Experts of a small language model.
Size: 13 layers, vocabulary 6479.
Experts: 192 experts in each of 12 layers, 32 squared ReLU neurons an expert.
Below are experts of layer 7 (counted from 0) of a mixture-of-experts language model. Rows are named up (a neuron's input weights, with its number), down (a neuron's output weights, with its number) and show model dimensions 40-79. Each number is 500 + 40 x the weight over its row's rms, rounded and kept within 0 to 999. Numbers have three digits each.
Before each expert's rows: a language model's description of what the expert responds to; "comes before" lists some tokens at least twice as common just after its tokens as in all text. This comes from a sample of Wikipedia text that the model never trained on. Tokens count by the router's weight.

# expert 39
Description: Time-period nouns. Time and sports-period nouns after the or in, such as season, year, week, match, day, often in sports reports.
comes before: ",", " of", ".", ".\n\n", "s", " and"
up0:446497521461502538535468491503445442503505491462469526565567484485535523464440556406519548572481439465533461507506544508
down0:477509470418546423526561420424499479469504383500530480536477406519439435509557505526547467469495457496513551533486492434
up1:484510517521487458526495529562552521488486536492487548492499493483509506522415514508531469528436463511493515446519504543
down1:478461524537435614517511509475517495472551509494518519527443540583437575498474535600539542472568561559441447506467427508
up2:571501511555534524504532538474544495460540524501527538549537507457571505519465518539439504544589483510498544437502409480
down2:525480505420458574471535469507454553535512562494478479467443331529555524500547448496519451482511424565452510515497423464
up3:495544517412556512524433543569538456421470538531474503429438481522426569566480489494473516485550476524467545507584538479
down3:528545445513486506629558489464477541565481541426520453546422515509518453479459543492506520429487480557464583477474510468
up4:534561514505517512533478437475527456448561478454505480518593471460440505449546602522524523461439487513452511486578532517
down4:526530490511502508512531463523514484544576497476506456421575505546510527457492453495536451580576466538480392501495503523
up5:502462499463477508575514483551416540468469449518537520518489571490527498500535600501503549498458433596495563435505501409
down5:522412481478447463537492485467468549504559433478437486512478572574539577495441494475482450648523518534486543503445493531
up6:493512509491562543600490498553561498402510512473442508526529449546488459483519586499472509509542542506546539507561485508
down6:494561554509509443491450456449536485503545508497592504460481547561472601486550475481527459523588415514537470534469496457
up7:497548580502455518485502539556556500526532531479499432490520490457461529522509526476513617510460454489505504468526503508
down7:486443526454463509495529453529511537520461548525469500535463554429478520500520510494519516458552509515479557491527453591
up8:478613445503555568522466524482550513527476528498508500445502491494445566508383471503522583488512561465525550498530488560
down8:489530517549474412493448499495406531572491480530469520578556495532482476506499505521491515436446539493544501444518493490
up9:556551551586555528520513468506481474548421486472516465435470498456444496514511560512487492404538527494482563559575434548
down9:508455518543470506464515439563526472515512619493522549486503519540474533508505563506527481482575536536568495508546467482
up10:489489486475528509494569485516539515497440535531505502416403551452513473546530581475496556480552613525498553498480390533
down10:502478538495568483530514522456496473564511506549509506501516525537563476544489455533420528564453517494465515518504486413
up11:586508563459541564520570503481498483455530509504482507488501468493525537491553501446473458493437633564468554522487502482
down11:450437456548562470507524488502507550453569502547480474589508508526468532547484460561587504451492502533457439558524492468
up12:458459469511501484519502577471569537549485434475498470546512453486486477563471539487501463464490493525435486412484667489
down12:502492462565528498562512526499446509513503444464494579471538518530471446591502440491596511506504422422539478553555556482
up13:489551536478456569479449532485525499451476586453491558539447475449496450534464514537456527461501524514534528464530501531
down13:431492495477537520508382588537602537510505491539503499511570487502556482487450530499547478539540442525459470481438496440
up14:440448565520555532522479483473558486527513498492493515479491492534486511492491448554486494491492553431435599530559537536
down14:522531465530549468528559464471480458585501477481441480481565467555506484511515437518544462449464548492541491518475533543
up15:488504511516512511459523608498425511546510433468468483543497461492466427462524502470574506528453500530469544431507492543
down15:501437439531510494537531483474480522496522499494488513482467544480507508506552525515530441456476487488482557526499520474
up16:603521480546488521552417501511579533486530466525523533511542541451492483475477546513488564594500474511544457480465430544
down16:499493525560474505497477459484514522497501533477474523488570556505517406469426405453503548579501518467554477547499518414
up17:459580513448510525467565543474472557441530457404562487473528424480413479493410501470478535487519468510472557502533451472
down17:443502455419515525503552440514511552499461505424493529485489506501473481463465505463470484485456495501489412454524418496
up18:484548492487530473521523537492535458500516475474445439454543505515544481491445484537542583489511515511486526546509515509
down18:529513475506616456512536533538446516532510445468494502552503472541519550491471482521481461518438580469492460565455549507
up19:442487425496489504484517467550480513551425522477478492519483528557503530516531528575527514464442550474420403474501476464
down19:521471462511471532513491508528545533546545473443479457480483605437540552458444577522431539545484546453461478532513461437
up20:455564516553506482461568486530520492541474466491456530519523556460511573482468541525452453502523435467507545452533458564
down20:524486434521489469475480513507569527422461480516454515520513505513469549505468433584510420488517465483501523385483521475
up21:483469528544543519524460488494544481468461450498492460507423436433562475405537507551523485454501437473494504527498507491
down21:478528467473510512487440521501488467519519462499535461476462432476505473497519519517504484472538512544523458477406534463
up22:462480531533512580467488493420514500489505551499587516467506406542490590511508535449530480445558439513435511471538501523
down22:498519583484484593439500552508481510532516510492583496539540497524491540510518462485517445536510535498490571454523453500
up23:571513525505478438478495423497513494479455545528468473505503535502440468556526571486488454495477503407521493499557454563
down23:533552483439476472570534507463513501537535520518517494490489559523488439474568531500556468528499511439451457502497479483
up24:520511462361495532551435580508476487510461532491507487503473499476565495479483518447540442510442462507503454458461511519
down24:562452530483495453487447546398526506491431504490481534437554541425483462530500508512510459449535448493475496515490474494
up25:520585483480542515519504503515552489461480494487484530509467466551561426481503517478503510476397497526525529442531556438
down25:551418511520455515479526488529572537404480468510482444522496496501488483537537518547498508523484556519443501457473567457
up26:465558447468476504536522551532539484533560500497487474539441521539420453530461529532471499558468527460537507531487459489
down26:466538529524496550475502474484489559396497413541485507543522572510495555472475499573550503490504474521443555555542501505
up27:474529566463526506499471523459505535490426521490528510550470492508429521483575477501505417511563545512516564505492608519
down27:556554517515534548482447597491565453503515430443496499494497522505530408462531455447536517507472506562521517523474448516
up28:510527441469501475523489453474545485545521558478477566453550457458462507492507563463535454476422489519507490443568520467
down28:533516537516473477470412574520396626485533492539525626462516478530475525533486465482506421513542476503561437506454505487
up29:510520436545505541490474530451514540495485491538489527521458487548445435469467474473456519456500524490439509501507456453
down29:525583548479444510480478520417502517489572503491513557438496471482535461511499493449518541534518528443485485559491540504
up30:512511468509490467539455519452519514506384514496487533466493496502483475488525592470474461435511436498525562502478536457
down30:513514406528485424459491458574407530488524512530422531549474497537463561521518482515486536544526470587477489452489538466
up31:489531491569465493525525539546482424458472486457511435464500447438445497526527439467482582577598457552439471475571540551
down31:482478508553501544541501520456480557415482433511469404493483487480530542514549469450473563582437425478482536497517525550

# expert 6
Description: Quotation and reporting boundaries. Punctuation, opening quote marks and pronouns around reported speech after said, stated or saying, plus sentence-ending periods in narrative prose.
comes before: " \"", " The", " that", "The", " the", " it"
up0:451577513551489492486419508437573455451524500488531501477521511465482487487553539548477551468558501579557518431550472535
down0:486484501449490478501509492481492454462480454484484448542435514469533519537482537523545524540485505469431492637535586419
up1:501480499565577490577457481488574526492506522451476472414419553480502545532515529525471441456508505491482508559496524525
down1:503448488486585525553471467523540545458469453476548587553533551490581410441474540480441502509513497444521438487486584453
up2:511484470501529491523467510402423482421504563464463568469448502548467639514496467501468523529487480562433514540544492532
down2:533506517496534490507497488513507473544509501465487462440550507444508554550571451414448465430473412508483413509553484486
up3:495561467565437429492527505493525473540507546505507564527547435514484477491541487435493579478539472554534549460511509466
down3:524476491486560503507468530481439539537469537520497368514442468498429530522445528535467494573467548405502561545569417477
up4:494553541447508430490522544507509549520609499525455516530464491573516506502479607487507515461489490439421510530478541487
down4:473524473526462523518484572466458494493389452542512551519490492501530562545443505523534523517481506511514465483468478527
up5:522500534484511448544475485508487521457516543498532481456539452533513530501444519479487471454519493519501488538457478522
down5:481493487492476436606520477512469444493504503418508458520460467447441502484534536467524496541490545470520528451533588509
up6:502479547471525505437451551560572481403538520543529561487533508522540512520481516501456505477524571553505513520512476441
down6:475525505561456510574595518483515529464481531514513515538477428469454455494544522514588508507433505475485545439546497504
up7:534523436499462476544459503454525475515467510495479528462533475544543495436469501488524471412485527496587516490523513538
down7:510499417550450500447503432526486619577450559500562522504461578468491540540449498532400477498490498490544490476451532478
up8:478591450470529515527506447538476517480498497579518493557464450473565429557466508471458546512530469545527516482514496525
down8:576437509545481540501569489530468550575559549456503516494530485507568484528421502489504478510478558562468411473487503455
up9:466550465476447519434520478514520487469536497494504472456453513430400462496507534489420522471518526544511525585457485469
down9:493459512517492483466508558440483517490502565521550460565494579498493481563564489537492549471480456494507518581462523534
up10:592565478440441552534422484503523547512453531522533512577491564456536456550590540566483524516465478491555508497538555448
down10:413439459460469536487515437449527563510487519509524589519519558512535540445495464510499460578531515519507542499487403536
up11:447514451513490484523561563486521497568466499598536480490471455530454534503508524492440477495446511501524482499547451500
down11:460507488471478489483533476539466458510474453505448572483465456557415542536522543496538486470423526489550419532390440491
up12:449519505450475561510505554552541512461512562533457484433496466517544592460577460523489500526515503498476483535472460444
down12:476499419456486466559536541484454495496504486436524505516502545501451482489578522497574417481480473552430523516496534543
up13:505544475505477479557484529451545491528541526504524543403501494521515524484520469494423457495498425505557498483562521498
down13:493521538442417507503445498449501470554424502471557563484513511501485559512533480538457398464450500581543554502553452515
up14:530440496479526546478461554537543538512565494482520519494475516540444519517529458494481537512453525490512468518485484507
down14:502518509490528528508474433555542497571488437493489558494497520601510473484501468500558474519424505567493487433442507493
up15:469469515503515490517432494561509479475525526485515480449513431455468503525444523498443470485485459536498444568478513526
down15:537481455516488504491466488472437411633521519561496546519502500503488464480506512592551432446544499471481535562487467497
up16:499400511485492456529448493538507505443551521483516488469515460614404535509462519526432553465523552544430486527484462606
down16:519501514509431473506410505525468441469466574526444480456529480470396600496496517527491489532509518586471521471523534481
up17:512502469419524547493469476552563472534612503524442561494444488509457449523507527433581462485474519552522446486534502500
down17:500540458462513486516480522510467486474552544536453492412493505428521567502497563443460509511451521485450534525564470492
up18:558456445491477532506465419552468515527528497402459473528557463456456493482449473475447489532549527505526486493496468470
down18:525509565463526496517459515486431454490509479541534445516529515543424480475528487523513519560537574549545480525543457547
up19:513505502476477507448508433524564496459469509507511526488468546473433539498518509547431478444502509492467484521496557444
down19:445538471456556554531528481464476413519530431438516443429520485494477420459524536427497527530514533464434493471521549517
up20:530519512521496521454464504502509466430559521538460469545445467483531507525522497489475500477474466494386521509515458522
down20:500533542480494471462485579503564553546422555515463492537484539525507464506542502491544501453509459498550501508489538554
up21:507508508571419546510511469509521494488452533527451418485523560512518508507533501516487550421484478486506422515525501597
down21:562468543552449485440496520497464475507439505464516526536434556501519455565556451425472498492506451588480426524430475483
up22:523509496520469497485472505463481577424502491556439474518409565478538524518541575480414523474482510455600506552512528496
down22:472523474446535445470479505557507511491543488476494535497478458444499524503428525576550521543537493557540480575487509546
up23:528529476499512543413500567460542477485526469476460461484476488551493487536531451461518532524582461512530450515538527620
down23:463535513487499479462445604529485579547518552540468518438517525444507451497606497496431502503552530509477478512533502510
up24:474416458519462498466450548498554516550548511509499490449507408551456556478458473518503528500557428520450496568553535520
down24:547448534510468473497584457518559465572559524510501491509457512541460586505535471421452471443464516465465541483523513493
up25:455516603550444569476444499587535519464469516554484564526472459541410476520515476483502510386488478581562509573511471522
down25:511455541543419602512571421442424582531496506476556490494549523527479529526540486529478514452480445514596503489467482504
up26:521557488542480481533498479444531493459529540507542453511468472535472518490579471510446501461542509484485504516538515463
down26:540536482458528508490513503428503426484486531480442473482522561501506516528528492475535486498496509514512448508511482474
up27:478544485519499530440461584550534472522479481535531470525456452545449487538581433571520561518514518416506499514515517618
down27:524450493492565520503487536517505473556516478488490505503590447525472425516472509560500476519529543511460496428548510531
up28:495535442523525484542531548463530503432491517525538494533523530495562533559501500501510542485485498540502460491461482527
down28:451518442556452575471450472482516440469558468512483495488455503552440456537493460484499512402545491467517581516507540544
up29:499534485503500483455479520532577444511489552495500523498485457582552533515524534529520467411461540575402482476411488451
down29:499523523506521512463537455453491490527472488455513528521552457509574482575523492551554511514532524516509536531412476410
up30:572464435466510495555506496473521490472487485456538528482471473501427573506479519434570569508495409464468546527532455508
down30:521456561518461524579490575516529440479484473525490486567433468535515529525444471490427488508519478461418538461526532521
up31:454496555452503527475504501459514480517531556451421530567454489555451508533485534470423498474462559545474411500488520537
down31:523519516461543518490492526534516523481466437526524472519537507532554515506506450509480475522474432525472479500457486480

# expert 32
Description: Time spans and in. Time-unit words like year, dec-ade, week, months in phrases such as yearly and three decades, plus the preposition in within narrative.
comes before: " the", " /", " and", " to", " in", ".\n\n"
up0:454482498535537553448488468492577499434461516578488578405454444480541449528464485506476505455448496458524523552491513511
down0:504406493460486513469455439574485492511551469537461513542459544503548480532503503504483503527464467532455404481438510540
up1:439497494460531580508470563500535507474516441478487370470460469524519530492497577474523522457542516493503535524579499528
down1:474509555546502502521571486474491499514505515529487470499482509545432456533439541526489485523530473480473532561550483532
up2:491512539540511518456496495465519558510471521544527559499496493568505425519507503557492513475488493522511545479538482467
down2:466429495421465458460507471489466477488536563565533498510528582493488526507489540467477462582530500491547510511520489421
up3:542550477471548548541512584524462466403516546481490513510431500505496532546458532490453467458503565510517572446491458507
down3:472468535555486489499429549584516459487463483478457441560550461416519465409522526483480524487467459530527552428455510509
up4:528462493529486524563503420483522514451487431477484483483558504517473439528493532451462469483459485515452532554519461462
down4:459429498472463503501523469477553555523541476510429514494520633578500466461481474510484448505574499527449537508479499463
up5:529620532484517463470424533479539547429487496509536454449499553425440532457500526501519491519542526539532569465502513478
down5:460517512540568513531471514518466502495527467503449465489505523509465581506486488505516492460435496521439448527433394498
up6:565483414514565530477599583585503492444489529521500534439486499464523420443521550437502558479516484488505509469514472604
down6:489479479464525504540481532540497476532557467521503518469471570492539496547444440571513514635485474439445499552465452470
up7:451541531535508582528493498466522464449504483466443543446488465452492422480464535466435506502514477445445538421518551555
down7:494500530534561492537505533522551518518505551513519544556478601513518423475467454574496477497475437461502489541532516594
up8:498508475517508481474496431427536484484498440536445486565517443534473524422452495451445500497482555515501465452538494487
down8:494403506507400498463449494498512529552537429493505506428474507509568475417529542467474446510508544498457472480491469514
up9:447481464452493533464580449457517527481471505448469487512485512447569490469520493445442460496543529443478588457520439620
down9:488524558565486512522504470471570516446528511504551577498540471431508515489544616502503502511500515504497512453570451419
up10:593505447506566527520511464516459521444419507432457517556476482521442505517486501560503517460440477463452548489522522536
down10:550494506643511519485537510507495527470474556493438536560493444454491525469534480496498439422536442477481474496491548535
up11:501547412444434479494491419493624510506481449539478546509522461489477502512546439425466403504559535497513511516499499517
down11:461488460517416487476500584456475449466498473442458512493483526583438489479503499398493448542529492539533452468502446559
up12:449570474490532523513550473496524535543596498485577435556515473538487501510462517532508492482509530461496455488580448507
down12:527571482447431514487418482427509462507534479517448481527547528503580529503489526502483550582455482526438483484517423495
up13:496561548515473474506495471472469507497561553520486457515504532544496521466517509541547431577520555505488517490502459497
down13:474500416513564508482530469494492581533559516464533488422520491477517499436464471530553537454488494425493451502459524480
up14:463500410526542477471486548498509519498462526533503513589550449471491551547492515540455510506556514468445568472494483493
down14:441547497548595431446435513471515576430511510532467473541508526490538552536541488506554511488523466436488530425484499470
up15:563542482480511495547437487528505496454509448563472509531503514519497514504498471545507465489519520554504511443487526556
down15:523456526516516427452538477443504594506547487515415445541511489492515563503490523505547442555568475489492520518511496496
up16:519516568493466484550441515490553503573404465549482477620577523502429494493507461497463518541439485540522477530527506476
down16:531470473438589496504468513463543436464521501599516405500478530539470561533517461499497578464471475490504525511481505423
up17:494531513515628462483470494542545462473537583607503521499479491511523553498489428540520541565441536448483450508481508515
down17:527463534502510482499480433462447491532469467503583489477566492501451520471509466455496564499579545468518478525476501463
up18:537434454491486448494530480504561487511518554460623479517402454493475499568472526573479438518497441455516466477477513486
down18:560460541465471558470470479500489582455527524576521535505474491470523442565504509495513463496451562504451421497572527556
up19:466513505518567509495464545549581538516509473501569514513504436507510455497509482460524493461500528501550529592531533520
down19:451504564475485493495511507473482543560511579489480488459565536509576512529476479492460538563497433468517429567491437506
up20:468511517489466532479577448414463553493487497518507496478460573412479511537548469543535500496480496517495507533563488445
down20:496481504521478455444596547464531503490487536540538539549531555431496479453558454482535571568513506498493501541512490501
up21:521433500512501533481464501450469519512449438440542480513526491467506417437502527603449473446503459473519537451545534519
down21:487515517518504446575501461529395493486487490447499510480550460505546458459435563551515421438510545494562507497482516495
up22:515526489481432576537556522574506483500478458487466482483488552532435520440459469428469497532478485489478534437501463559
down22:470506488509482504510508567539511527480476504505495541484557517492572536497507476401476470462474480581586542447460537490
up23:520525475492449482496443445514524493442496487477490480382443468491477445532514578517460510495502447460583519545485467520
down23:559535481514425392494514503539459462534516524478486494511466538494471531552535506500494474517502486533531471541489439462
up24:565519577517489525486420501477529436451568539490536522503515485600488523463548544466412487508511509536470510486506504516
down24:545510512449546537503498454568517575484502492486489475459519494428493454476479494521526498466438529560486532456489494515
up25:449549504540437483577476531506548527516518503528477542450517430503516464460484552504414481440515518462535465534518519550
down25:491532504505491502463472555464468504448468487501501448498501468422450513504522498445497506480441460424564505506482509556
up26:505510497489512502523463421456573514478460522551512529506500452513456545507522492481560534441515463468542492514560507498
down26:500522486442423485502509496533504480455460575466472505494509517520461535450573459465552482476476513457510511469435497460
up27:483466477499530538461517491430548509488457531500469570560494438477498515484416531544546533528493485492529571429504482546
down27:534498485561543452504512517458487440445517436504511529430498473469501430451478499561499531512530448465475411470448539471
up28:485495509569583577566500573431580481482453429522502494524477440482447481511517488551468525531531520501479519516469611524
down28:591568493540517515545518437524454471527538446487484537513472520506482478514491545549414480527424463433473445546498428511
up29:502500490501471541534473465532506507481478452498551483556433521477482516514452477553438502549533453480550538524515585570
down29:467503510444549537505507490486523501510543535434480520545481476562574564574530474500431522565503488526529529531458511522
up30:495504454493520529469417493455527481478459527417380543463556475459486471512473500545516475465455533499458552451536522578
down30:424565514556488468457450458473574504520485491499577494593503504604483476518541453419499458478555511479436494449496502555
up31:488451424483507500508477598547518498516516562432479515544482460482489599508530448519467463504420437414501549462491476510
down31:509484475515494517501473461572438456500568432492539510549568509485440535471583485498485502546487455538458529586501491480

# expert 52
Description: Sentence-opening adverbials. Sentence-initial connectors and time phrases like However, During, After, Despite, In May 2013, plus following year digits and nouns.
comes before: ",", " the", " ", "20", "19", " he"
up0:442515414514474474515469471446464507564459555506562458551562415491497468493437540554492522515489490485553475514501543549
down0:554494566512598498485468551513498476509577448497466545485463511533500482481517417455454468507468485489441513496467545441
up1:437434459495520539491487464480440470548540457527534553560503441544473426496500528480505493487527480478530562522520465494
down1:440521466496480476591468525450525593451487537507556459536465494464518496519492452570569525458476462521489517457557486505
up2:525438505540514520481496533513519440467524456535487519485474579533457546501515534511467487544510480522542603509481537470
down2:503547478522440467509491459484556534482470535515462534523509559464505505541567494472579473524548451510491526439486531511
up3:492430475435523499502471548517517497460517475540489488440461424477495527509531511475508464559480436530533482553505481497
down3:526561512450476475523542450513488560457479481447463458503507477504548469490460472501535533535495544481516438517501499491
up4:512490517452447512486555502478537527433430500471457457552496589501500453515490535462552485553451476471539521475535501516
down4:475452467546478457457500480531562514508519548430488472431535500551546463516470485474503510480530526430528575591499416428
up5:464496519490529510509453499510543548495488542544464499553502426449500543504513505496498523434427500505433449511528525607
down5:645512487519571535543440567550485486542504454515431508470456483471526467482540547480545476550458562485506443512439427448
up6:485471493464519542472559499502510463525452427530497583491493532492569472500528469514430525490472525502463493441503512515
down6:442502459506464509428579484463471583476572446536472474483506554596537477544507524479529445597538546504503403480570444486
up7:502573521429577484487465438520511543483476547489514525453512500515497600426493491518493523558468527478548432488516554580
down7:464474544497489505517448481492517506500539500481538460453519555491500479510462441502449520513458526556454455529518521511
up8:480438535521481507515425484457428459484484395510503550470513550594484529515508522512509465500472484548560556520514503559
down8:513511486543495467427597420493470526450497562478546516544477487476559441446484584467515482553516483423498524491513548502
up9:504511453523482496466510431566514477566464515541554539522459506426519587512440471433473539477508499547522486531533558539
down9:482563524571568413490515492542445504489504512545447466512474515576554527480553514483523465445554530528553522515459529513
up10:436542456478429478460505568468497444520485501473440543492472483501497581491451513447456460508514546473516514495488517492
down10:473514437523491531497432554459462512532483446510544432501496464487451434439513481549474521486471502512516455580460577529
up11:452492532531506425469544426443483547435538535460481484511450579574505485465515515423442553504545438512531463456434495525
down11:383536474544492470437538496486582552519520486515470584517533485501498492490416492531512495544516463534466429497547490519
up12:536488530497518487509557429594494513525451521449472523518480540502469447479563545541454493412486514516489479548517452512
down12:446453521519422488526446431560543562574565529443508461519540453511484560447546410514550480574537539506518546551512543544
up13:489466522496545476475514468519562550507522468501504457511483457521537593472482473425542497467497531516467522517483524526
down13:502536453455506537520461516540443516539518497503535537455595441439468443463539560529457525512492508502485521565496501542
up14:482464529557576473471490478545465528460520537513535540537569622509475524499489457516524489468454437463576530428507448502
down14:465508543497489484437447549486547449527448504517560427530458497431509510457561466540583491507476518492528498591468496542
up15:506446492497584550468521522543525481511501489448426495509464558531473495462555503431452566534478540472454532456521457431
down15:485472575526498490485485555511522477444481494484477558522462492499503514481585490461457539476476504534483545451503433428
up16:566451463528518479508455551472554462466523545494457567497461524515535502522553526535526505466467439541422495474463495533
down16:537526470500513536516515519511564504547511551531549541522463487529509537491498516476569526542481465517503479488502573534
up17:593433492515478512516536525537488513490443488509524459501508449437510497517517468468451463527544552530546498492469521398
down17:511570445569475506442490515486509479495498508507544490522481542466550542477527475465462483506488474530485515507483488476
up18:438522517487436518524452441450539545457509485535471531530448523507518488479600498497478549480494444486568523496554488509
down18:550517537424542496504470451520458497486445464576508564510497514399553482581517463474491470458452442508528497528502519548
up19:516478482476523533465503469548537426473484520501488505454500461476514471551476503541461519419523519472458423517500458535
down19:593512496504513603540578464452451472566514548508526496492559454504492496508445482509519530422476470510472497449559444506
up20:520507544500481516608483479484446498486500509521522529532435437473477504488511516523548528444474435496461419508431576534
down20:463550449507495450541468451542492469580467448552448465533463504448497556511490455510462576468490454441505518495572450502
up21:438547513469575528521515524594516556497561563508484514498440438555568503532539493401577505524492525497530450450483539429
down21:565529550516549459492452515552481406495492448540434532514468446492525443520506461446478477449466533438418504458486529412
up22:477574537533445560568498521469537464549506539500456532568573492415496440474514531545522543524454453413476510411533479537
down22:528490525513494578547532458574542476519487499395406495560575519456482546539489484437497561463494537525485577440503432474
up23:503437439455506503547494557477479449508497533499482515525447449476529536540478559447520486580569454537453494539522530386
down23:446498489528505571454486538495515474485517555471492460480560552508474468524477552496457506524518481447479469489500483511
up24:475537551521485528472528470464520457484577562519448453480513536493508422509490529430435456525464520383497473439514551496
down24:498536549505447508526496602506506542432571506451544562504499545519483501424465524598492538500514483527504469531483386503
up25:491527556493438485552486543460461496475476585520522453492521587518472448533449517526430467456534510590460486502475518467
down25:560498513440577492440466549523530536460484490484532537430493543577468472530500416481545476482507488518459520522515555474
up26:505509488483488507523474497521569464459427500520488463543472523551454465511552469502505505481415518484519533451476487430
down26:483490487471473469463535539488513562483481529489398481570461499534564465462531514490534483540493540529501488502534506407
up27:573496515547491505464477540522512455465501468569501553471548540556569459520583508493462522485544464544465498516537487464
down27:393428435498441508467428481505468484481470595552528551574541476513519466515484564555580493529542565501468519499446471560
up28:550480464505524482527541482441460503479474455453488449519458559549540499520490493451543467461483516560455520504491513523
down28:487533511499432498534527491464493491542443526435596499483459525492512527506528506562497526582463466529520505545471519544
up29:537517537464464559504457545491560444447544506541576561464522623501494536478564437559512481587478462441478477575493489505
down29:470471502440506512490562471514484480501484475538509438455513514584522485553474566532590507554479483434497521479553446484
up30:526515515424445495504531480479468482465565512506532486544540491495521534532477520546631505454416588563514521502466450530
down30:527407487495530418497537527470472486526512394479524466519559506495567515455482412511449531502475553450473497474567509569
up31:521495496487487523516509526488445487455551457475519532489515535486451546529506520551456530526481463506490471536546481528
down31:577455517507498531497470509525498605428478543462505462542526474504467584480464506546465503555517513547516517546463550544